Weights of a small mixture-of-experts language model, trained from scratch on English Wikipedia.
Size: 10 layers, width 256, vocabulary 14706.
Experts: 16 experts in each of 10 layers, 128 clamped SwiGLU neurons an expert, 4 picks a token, a softmax router.
Training: a variant of Muon for the experts, 484M tokens, 5198 steps.
Below are experts of layer 4 (counted from 0) of a mixture-of-experts language model. Rows are named router (the router's row for the expert), gate (a neuron's input weights, with its number), up (a neuron's input weights, with its number), down (a neuron's output weights, with its number) and show model dimensions 0-255. Each number is 500 + 25 x the weight over its row's rms, rounded and kept within 0 to 999. Numbers have three digits each.
Before each expert's rows: a language model's description of what the expert responds to. This comes from a sample of Wikipedia text that the model never trained on.

# expert 3
Description: Prepositions, articles, possessives and verb or noun suffixes in running prose, such as of, the, his, -ing, -ed, -ation.
router:482535507481475484460526464512512473537496480515509504543532508453489480514505528503470519535535506500480521516529480492448513483534464488555491479515506527523512489516527481443524559495481543523517517515480521511497487510507502476491504494514513520495534539524535474514523461534504549455472558498452495492485487480475430461507457480459530533551474487485523493528518513492524498516477472437518487465462504486525464481491486527530524549442491517511500511481522510496494493495508550493480511480498488483471527506508504525532501462474480504522489482506552506503525525473484484555541519512468471511507497497500499496484529468534509503496496532507502434499497487500549491511493534466481515511487487483541477551522467521490541501528487497487490488518492527530502479495501496
gate1:521497527546513518512492521514491482525479521475489476476463477432541501469421567524488513488442481504446506524475511509475528492525490537494506477483539511470502500568516503503583488476491521552480468483491500485513489487492465505514525483487463516516524512527484476512451516500523498483486549538550473489489521464475498525475490500502492476509496501508515517505500507512498502517533517515527505488528525532507468481479506482515485528497485511542514528516522475488485503539484511499559487521511489467499510536476497463545532493489517516467505533515498493456511544513511556500505459490475506529490472517503474516479489535506506504508523520525567520506499548479515484496502515535519529510507513507514505522519516514515504477468508497495525521509519532500573475520463551
up1:538483479538479496485468471498515539486503508502486500485476535515506490517518499438554512484528493462513498486468470473466485484440465483489510517529534501450527495479500508494476467554543481499520505484506451470472486484512526504532497507487488559501487506511497521515474488500547479475522483514515501473483503518552526493513475547486547564492506482443536489502541517532475502493500487507484511522480494518501513532509475524523472473543499525473504530529505521505529490485555502464476516511489493499524540513514488489469527492486502537498476470481506510500491519515469486498494482465488508531427548490489486486539476516571505486487543445496497512508509495456489514478527488463498536484474504481477507463478533508505510479522530523567499475511528467496477472470477520
down1:494477500518513499512489477495524499552491500500481502479529493478462517491537471503527449517556489529495453508495534470512537456480494477465505533492465484548518527496528494459512531483523462523528550528523481476462499527505488491506513500557512523518519478521484480500493498538512482497473487480488496515498559522522491508500490500493525466506501505478506497489477482500482473481510547486498514451441496514510515472500498513536499470474502488501480514523516559468477473475558540520497521512492493526500511503504528517463485509519489503491492470516532502502497528507514481540535493545464512484512536455475487474493571495496510489488492437471451495529543475464479458500467514483514498475486458544502533556478448518539496527476432471478502510476489527478494490506504485
gate2:491532495463512539490461465516516536522486547520467512531540495522509534488514527518537532481509485466461501492490525492500503484499513482545514480489528482514481503479495472526509492498522500499524491487495534502499501472511485504502529499466495506482486483518478491447482492489487522527523485530512528504484501499487476513512559469488505511497454518497540464519461459472478530490464491492459528498515480511468484519529478488466479481462470500545560505501526478547507512472501500483479525546472529501509573490479532504447485503501528500518511528540511519528485508494465493495524520490539520492533536507465502490504478489481515445510518553536516484507515545527531507462512478490469562532498444492477485486531449450481519518487517501520532480508478480561542448492472490
up2:521522478457459525517508463504511538526476522510516473519485464498506521501491536492550524518532518484480482459506533479480455491531473536522518484458502501497489492474501505556453502532507492520504497494480476532516482492477491495469534466483478558486489475510493488483480493506499539513515484503527519472464498513451480529554516498516524481476466519485530470542470483501468491489474500491463525493512489488471486509526474462481474518472504510511532496476531468517496487535491472500456503538489540517485576534490557480499436486499509515507491501506500492508473508480503520475515508495509536496515501494454521511496491538505516451496512527530544528548557495502465499452493485498484490519511467488448456518528456489487487497452489560516530478491501470514532450511513492
down2:515488507449511537489536513489529508496517508498497544506518478503482472551500519541477475478522521483439514507527576472497471558474506530535506492478543502494498506486481480478511490501498500528499465506483533487500481457496522504499489496477473542492485523519503462472474501535480493466527508531502503459553482497536527486548518502507474491498480534524530490511498435522529497510523488498501497491546478521483485502513505512481428482495469484510534519522509504473530456492528502506499521529507513468485501485497481514444498528564515504503489505508479505511484531502510478491496519474472502483519518483577504539496525509517501466501514525504492544525582510513519489521510528540500526513517490508499449460534512452500543504502531508482458479527474510538483470456498475
gate3:517495524530493506467488429516507487505514485545464511497477542475482530499481519500484506471525493473497471482528512486464517500498493555486472497532482512455454491520484512511481501501501514503545478463462450478509556507486467547498487495509502482496492527465501515532534495490528507485443470489482478544458492506500531469477503547537552461512529476546488515511494524487516406488488518528473454511513503495495497512499530474520478478490489536493525526507491502499483532480551509495467511534491479512482481533510504496502471509472480516498474463482504482522467509527474491459492484560516502530517510515510481476550482479496567475501484485485509449482456516470472501506493519497521502477514505521512474480544478536530500488540518520544462487494499542509486515526476486
up3:495490524471513498501481489485529511471522499486455482524504504523467543495453504528497454448537480443497476502561529457475489499513525506495496510508495519501526483533527433475472498488531514489540510473470420534480512511535491494487470492480492453495488526491491491498485491500514507487481487500517551494465495528486471464487501513537522468514520540544523513494475523502502454479507497511482474530496492547511484521514495476501503481490547529539491517499471483491540559491509501498470544520494522485512467505494506493494513498504501514490490462485502541556503454511458504480503470509545479510488500493509499509539492498504532432503518485541511485511480507487462484521473477496521491462543485485515469470543455496513507441511505529510413492479489535494489501512470483
down3:484448531472515483478532507525527498488436505504506513478505514511478490502494509531489500530450487473459496520520510468447529501480521496497493491460492527481516497509468490493484464484509513511494523526541521566493487512488524518458513516477491474499525491514506492526494467574520500496482514523493465476530514527532459489476450527527493502544511546502516516487473495476507499463521462509490466511511525467490475539469517484548480534522500502525542477476473488483487529484481466472480539500516500496479471488497477490481533517488540511539454483497487476499499476479507495454472472532493529496550490507491434542557505493502494461472481487486524503501468513482482495477541487481496464481468519513475504476504502512500504540549462473489490548467554549489477513483503553
gate4:528484523506461488515495511485471459538493469513464482497463545461515493484501530524474512524544486492481537489494515490490526492522475480514476479490494507526501496508477461519490523463489523509527476492487527451507510495492480526448500453463456489487504485511487499484527469504480474509499485501490508511531513529529510481455484490487493459491473475518514501493549488504485538501505493494509493493470522535441502470519471510509506514475475516551513468485530507484476510535448462508516479510466529483521505483478488530512494498514540518499525523469482502488525508473509428495541445518528502553517483439575508504532486478503531516462549468575496495491493458548526489477514506486475463506528493512532504541486437516491471488496490509472536514514498499508489500509539543
up4:536485493509465508522524528498473492495489470529469517453489544477523484485479568557493474534463479512491502466499494525529500511492528509485510468484476472514469483537488506505507519511486509500523476489547486460497499437505505530481518491513466478503491463517446495449486511518475485492490492475478502515469479511480492493483490492469501503462539512520510479470510488499509549477508500481499506552498559509444489499524420475461461487462526487454507484514524493456500550509472470495531501487512509469514517481531480487517528516503529470492478520471467488511537497483512502503516483489463498554475495468513542554502514503538521502446530484489535489484487484528548514516467506514506468464504526487481448522523482506515473457471506490481474524526502472526486538517526519
down4:437503512472464461504500484529446421528492505482503446501429464513454472508501458509500473532528483464446504526507507501534533492536497473476499494516487514515495534483484477514521502522513461492490531498477513506483476492499502500505476481497539470465517560464444477484534476491553513528493531531480523499487512527518458517473487496508506530505462513494488475524500483472463498490520516492471546492495513496516461546439500520482498523487470503488489494507460483516519466495501526517496468515498469513523495504480480520499493477504490546481474475514525511435516537466524526498526486540486502527533491492504506469502521488495490535489467484491504495492501462512467485478502492505488477504518525471553526523534523491510499556522471502483519511502490555486461500471477553
gate5:513461499453492481460509472455546523492512485504516530485425502497515528509512526505546515483471519466490490479516485503536538525491511501522513514487473514461477478500476502505469517490517560520546509498471506469481491435503468524488505480474511489494490469548484542513495468458557520486500466498487487537528535481525498533436498509498493516538519489501512465508459511449503464519498484541481473547490536493507522536464515500505507516537553479510555498483556483485503501509518496499536477532531484514488512487495502510521492473485495504482516526508460477507537492497534536472503488518531536505477524519514522511502514489489510522505480522554539506489445489488522522501514496508524570478495513519476532472536523481470498512521485475530508482528491492533486446476485508
up5:498494498468455496488493453452518503491518462471514500486455480486523500462479469513521529522473540501482538484491502525494553546495470517491496520479482529459477485524481518512493526507484518521541513499475507473469473462522471480459485488507469504463469513577516502529422481484526492552504470510505501498487540476528492520462498504516499578522502524516497500478492515505519498515479493553472454512519497495464491508474506500510510503500527515504542497515536496486518487524503460474492495527556512517486517487522523451521475532508501494477518547499483471483528495525515516462473456546514552482489562486504494529520492486496518504464493490503516517501444516476510496459502474542528521548500494524514554518507498511479499525514460474502529485483479494512476466484525523
down5:503468524534469532493526494436471486497466500475461506472522513498442459503510511484455492512469465478511476471480526495509554488488504477503511519500537498515516541471493485498462505516466515462483503466509530510465517460542501481518483509490465510472497502486523493493482539474468478478514548516503458517489508493509474460505512503489493453448474506497497532489496483500474504490505520502497518509559477505511502510492483470493464473560490500482511495490515474513497509502490534501528497507521489480511519494536485491521547490507478506561528515527452468461527496505483480485496530464511488462428525449507529492484529483519515515525477499520475541486508487493530562477531455539482522540535521467509515523436524490524484535442524491477502484482490501498437505489497517
gate6:514492510485476495513532537467526508514509439546509469539491468528513474496495556513497480511511497539493520502501491463545433488524469457496500487491538514479479479522499492487490498497476501551483489479511491467470533491485518558479468499509530515516561500479497464500469519501497527511517482517477496466532420441474476513480504505515507478500518488522477553532455512501487504518534549501541504510481515499471522525481474549463511475483544487495489506496512498491471507485475513520492518486514477483448495499513474498526490501481492455514509479508536518490504484453546502501521477480489472529499495539535485472525510528502496474518472497448484523444498470491500446519480520473508529508513522527507487502516468519483431515488512528543507485482490522508492533477554531
up6:493521494447505472467519450479513497514494495502513472479510484501521471521452532511488522488487465517530496530486523525486483522452510531471533491551527486479484483508484486505472523478483486472507498507511487465496527503483486499500498490478538531523536482523478461524463481491536517508453500500535501498511487510487525505527441471510504489487533521509540538523500524526505513502517505501532549522557491526450480458501488510424511481505546455522532519519516456545473480485517506483496483513500467488486533526474492486536476516527487474518485505500510567486527505457501458506507481512539500544487533502487560524448489516497544529552482513507456506460482477485484516476476494517522465518514515509512500501543560476501483498504479513463484522524483533546503507535520512
down6:511502495534499548436455512502469505517506544504515485473514492495506522466506503466520538478494516503507490489444503517495492503496531530495497526520503516552472539527501501523449527522506535496516451511496508524503461513495510478473530528532451532535487470498486492522459534509511478478510486488472473526486519541507527507523546536475521487472460508472500502439475540548503510477496450448483500494472484518465494510527493493536532502508493531496504547492495483493520474493493485513470483519550496483499498497495503485422468509486476533486459515529503461498470504514485455474475496513521475470515473512477480551495520522539543484459518486508496494521553506534495510500481499542495547540471474514477482521517546525541466508488471500494526500520527525496468534514526498
gate7:463459523488493498482447512501524509486563487488464504531509511539548480469507523490458502516472476501539513511513497495475485492499459490509517519511553478506488455521488524458438495526536505484537524460475441517483480470487490520512515480527479496494482466499503436518483494492495475503482505491504489546531521528460514472456503516541485500509504500495482541479505476486500467520484479479507456519513514529501520505471478472481486507454522485460501489468520497507479492477501533513479493519480505484451515500503528508508468504564492529491534516491503497508513528481541557505510498536509536496479513493479518465520542499470556463458495488505472458451487500456505523518486473480526487521467494489527468492513520527467524526537511554523536503506521513524489561514467476
up7:505455517498484494502489483536514493521504446485480517511493520509514455475493496498479478512449521493531482494523525511498487504520488494514509536505538483464491455547493509501410497523511479500499538484476464526513523460498486490508494506541439512522493500481502478497488501512492439517490479466483508544505512482460503500493470500499454488517518498480455493468511478491528481486518490481517471496514502535491526502486480472556502509472517507481516481486497505513519534451501529502475469504488485491506510473543516526499476530510487527520512527504469511491516506528530545509461516535482542517493507504463555496539537510485507497479522481532473445454514479487446505533463470485522487497477511492449450457507478517475513543555464553467509489494523527509452557503459498
down7:479498518489486494531513497481515481520501523510508479506492468496505484475558472530469476532499472444477516535495511499503463538521493453515493497467482532461475499558517485501478465566463508468501468506499508520495534495512463512500487501490492487459503499500517473485489498520499512497530526493464508516505546528527496484492482510457507471538489495498481485521537480451514536530513486508557501466481549503556560449495520498543454503480499481497540523516535541536470496516488508493477482552490496499521514525495458494498444504538451556513498493477534518478501492493501508486490509553519492511504468517543502472468468519529543520515507496505526460482507481541490488475494468503485464524499493452479502518516508510536453525500496516465482480457532483488493493516549471
gate8:484511446509501499520413497501517469506523488457500481504518462517473507523484513520534493493490508501519486508487507516483483517532501540492498514516513474502484515510508502477516492491506483493532480465491465493518488509557444531499511487480484464476482542532508516461482443466485498494508506491504538504506505489523501461533530523536521548479467520477464524517506475490514473523493494516483479511559476496493476483495496516432509483509509480514553511509515481496483469472431514458587506549494507480535491577502488490469487529491528543505505508513489492525496453519521554546522503521527554509469493517472509474543472499491502453479520484518473525504504512534504482535537517526527485534489502510501491514498536488479505510532499504487469523530463496456474483505505502
up8:529505492509510503503414484523502486531533477457501478514535500496546494494502535500527493482492516542498524516486494498496501497526508477509467506541505496490492501510477502530540509487479507483507517453468476503521477485502472484490479507520475478511468544551481491475480469467507513519514513502523528497485493528531539501474517497537494530444500501484467519516534463472506554496444536508482519499531512539503464478470484516450536472495507471502513457525493469488459465504455514465514515508526495468495482561485509534467486516490538556530514524514516481531501474477523476530494504514505493507512486499508512461613500539511517497468485466534504513519506487490476488550523520550510467527503453485532493518485484495498521506521500482495481497551493486462472502531496517
down8:475460478511510520486484558521527514481505499491524541489497507521475493485527481490458595525489435532557503508497450508533539527433497515502498530491546453522470485504507476507537558528479534517497490495508521482508497538529521515509529515500500461479471506500480510470505468503489511521529470478543479463523510535470489548536555498500525543499505487488492518516498516520480462488526523492550420534527488486477481492489431496498494474484454501488526500495535494507534475500524516462529496506490530475521503514463492477480471509508509462494531495506492504467513478488467526497516521518510477492485488488488492490473530494478497480514486518508461512530456538480483488503478497501489491521473495527493503460515482522509492511554520480493452513510482516484519526529505497